Below are experts of layer 11 (counted from 0) of a mixture-of-experts language model. Rows are named router (the router's row for the expert), gate (a neuron's input weights, with its number), up (a neuron's input weights, with its number), down (a neuron's output weights, with its number) and show model dimensions 80-159. Each number is 128 + 32 x the weight over its row's rms, rounded and kept within 0 to 255. Numbers have three digits each.
After each expert's rows: a language model's description of what the expert responds to; "comes after" lists some tokens at least twice as common just before its tokens as in all text. This comes from a sample of Wikipedia text that the model never trained on. Tokens count by the router's weight.

# expert 20
router:135140163128169113119067117169142107092142163139106126103129134117119136122096152115161147134135116105132149057119080164152058172115093202149097094116109140113180121111119194135150123122102170169110175086140143128145147131160094184184134124
gate1:155192110109109140112143121140130138113114121129142137064173117118100124107053093121128136135107157137093152147175075144213171162127140130093124086140147135086122176105121145149166099131128163125071176081175153146067088111098058078147101193
up1:161138142076077124181147106133101192091152139096155108083221096142101104128086135158145067128178132126161138159144114166193151138141151151146138092114114119077132192126132152176172093116119202117113150074151112145088100146114050122170110175
down1:072098117158144187123118128214078181103174106144183143105147125133141130105144120166142144122135109091104096158105105115177197158079145098168141089159055131061123114122069154124168148103122126105117133097151082115101064153137160096146189164
Description: Digits and year pieces in dates, reign spans and tennis scores, such as 7–6, (d. 1265), June 21, century.
comes after: "–", " in", ",", ".", "19", " 18"

# expert 47
router:144060132116163127154075182182146142125148133092078115076167100088116150102076145124103135099175075123110145126107046130181092124117116176146138108153115104171144134109096154134158106115114202162103122097138182159155168101138103147154130142
gate0:180170129105184168110166153108094152155108107139113185163106089079161084162122128109095167130112073131160137174149109118145144121105153123112149156174071083170200069168102112120148099172147138086120135119122146096126127196158077147130145155
up0:164146148172167152141142137116066159158138118149117141174090138094169116123145170122117123134059093181141126173195122105147116140139191101115140141184045108154192081177127122122137112182148122111123157129104139108128105168126085105123158124
down0:161137078118167122150165091126109107109122083142174067161073083099157162210219082086192163182068109152173152146106131085058138118112132118090120083102072124148143177079126105144118115127140155112143092092110155111099123130140136156155124096
Description: Prepositions, conjunctions, articles and line breaks joining clauses in prose and tables, such as as, into, but, and, being, having.
comes after: " to", " was", " as", " is", " and", " be"

# expert 53
router:103112121098140100110120165132130137156120143150091099139155150086110182111082156115152118132148044129083149105081096138135105122062115181185078140139084136130159139095109199139168082094096194196070164066135156135153147105143101120148093104
gate0:071162112132151178123107097153111145154078093119170123111085092075100113119123144107113123160150135116096114132136150124130140174104105147122142119137123152072064109203118122073207121110140124157121162120136138147162027091168123162098151084
up0:182052128142134135086131103095137125132112104166140167179119121008130118067096160121145067135117141138155100082132140142122066119109132115149114162102170148142141137136094149133136129092162139212105100130092163110137160163038123136123105125
down0:119112110132122076115118145085102089126141118056132128156104079103125150115115105145081134054051125167139102169097097109164120153117085151129129109072137146110122163165103101150108129108136169149130124121122124113095110094190139101142162169
Description: Numerals, ordinals and table pipes in sports results and lists, such as 100 m, 7th, most, four, two-handed, under-18.
comes after: " |", " the", "|", ":", "–", ";"

# expert 5
router:118099119123186114129120133172110151111117139140091073088165095115116149105091172130146080097155122158105155139103105122135081114109127135134127130216131089169151142089116153186202090086095140138091145101056153138121145135172114121199103151
gate1:109046096132129215131126080133080152169134142140134050184149192150134172118114110125129123139146123163165107126176099147170098074123115194142139141141152086170134146100133153161088134145143130169084161101098133108055106145164105065199129044
up1:220111150116166154104099079210100087080197102146116138148064157139151185069206151114115152064070072116146117133176143169124129097118182134126143168142101163128092122140111111137207122095161095115157127135144146075147111149135135141149157128
down1:091112106138140163146154062124145110140162139169134108168136126134122176134132151144123160158107123189107162091114147100128124125132221155110111136073175165140187120122155080160153128122134138124174144144123134155158117110106152057174144025
Description: Determiners, possessives and word starts in biographies about family and life, such as his, a, the, 's, his cousin, his wife.
comes after: " his", " was", "'s", "-", " as", " and"

# expert 63
router:096115194114130105124107136146131162160144186111094152089181149125113172102091159116118125112132112135136137099066053147149090127091120179187107099144105095131161169110134180168148109087110228162090157072136136144195171110146124173140139138
gate1:172118187128131125142124101146085114095195171120145162120165090162143201172170089140163137122142133103097163091111040125109092125166071195143140073133107143084125118175099099149108111118089143124109135102180124106126108098173108170149072154
up1:161109156086152165102132198112128099163167144184094103117164141151157155142165147127073183113134068101120103174120122165093116058158060129168085114131146121147172137130099108173117107118079138098133141084135069149127130149179154131178108181
down1:074144074181095140134117081124122066143140111166125129189140102116155133171078131104105106089135114162131156105113152112117111153135146166102115098105117151122159125179166142070089097120116089086116114176127082113110095155109144154138142123
Description: Line breaks, colons ending may refer to or include lists, list dashes, and discourse words such as including, However, because, several.
comes after: "\n", ".", "==", ":", " ", " =="

# expert 62
router:121135205107177131167075129153136123096195179083100144111187123096125129104100168106144137107122108137106142110086066164165060108087101156138120078151126076094191134156129153140150135092128188175056133074168132133165173108130111179153095150
gate0:149104119161085155088073152069148125129089146175133137097148109153148075075133210132161154141152146167108229055156133119132153131086151142155115089131144119158176133143111128157100142155135146171111137129136101141147122137147121114132103138
up0:142149168159087186135108109087095132177097130201144147160146127149155122088149149116139127117149162141116160086199102093108167063107119167127135116105152098137194123150103145134099144092139157155123108142165103141187108135188119169123113105
down0:131105106098081155166076075116129113153142101115158109113104115080161108103175146167159113156185118131092102103126104129128173084155119093120105062167164138135096136179129149167135111149097113153177128104114066103155072171169103123180158171
Description: Periods, line breaks and sentence-initial openings like parentheses, plus clause connectives such as when, where, because, However, which.
comes after: ".", "\n", "==", " ==", " ", "==="

# expert 24
router:144097164114176118158081142149139142115152177120086172132154147125092130116102163124131121089131069113129209112112097144126088113067131115187129139130124122096175109121134149153154134099124210218100118071145143170152142132157107109182143125
gate1:129109138150158107150101127159109164119152125112146153152163134134059120085120105101160108122150145124084146056155122151105111075153126156048145158102122111078184183166128101063211098112085148114115113182177141146147150112137136111104140100
up1:163162175144157123108130164102148115118162131142131110103160111093120091149119121083141071158114146163110141094129170130123116125113140080158117120181148135064141117110100149069157091149095113150152123117138187173162136056010086131117102162
down1:156162125158140116156151116104116156077149126114109150163168104113080148150106122157130102151149099169114094113094094106143133141155155142129185096122124092175121176150106106169142151105113097116124105126136171144156121137144150163077169180
Description: Commas, quotes, em dashes, periods and line breaks marking phrase boundaries, plus there; common in census demographic prose.
comes after: "\n", "==", "s", "%", " ==", "ers"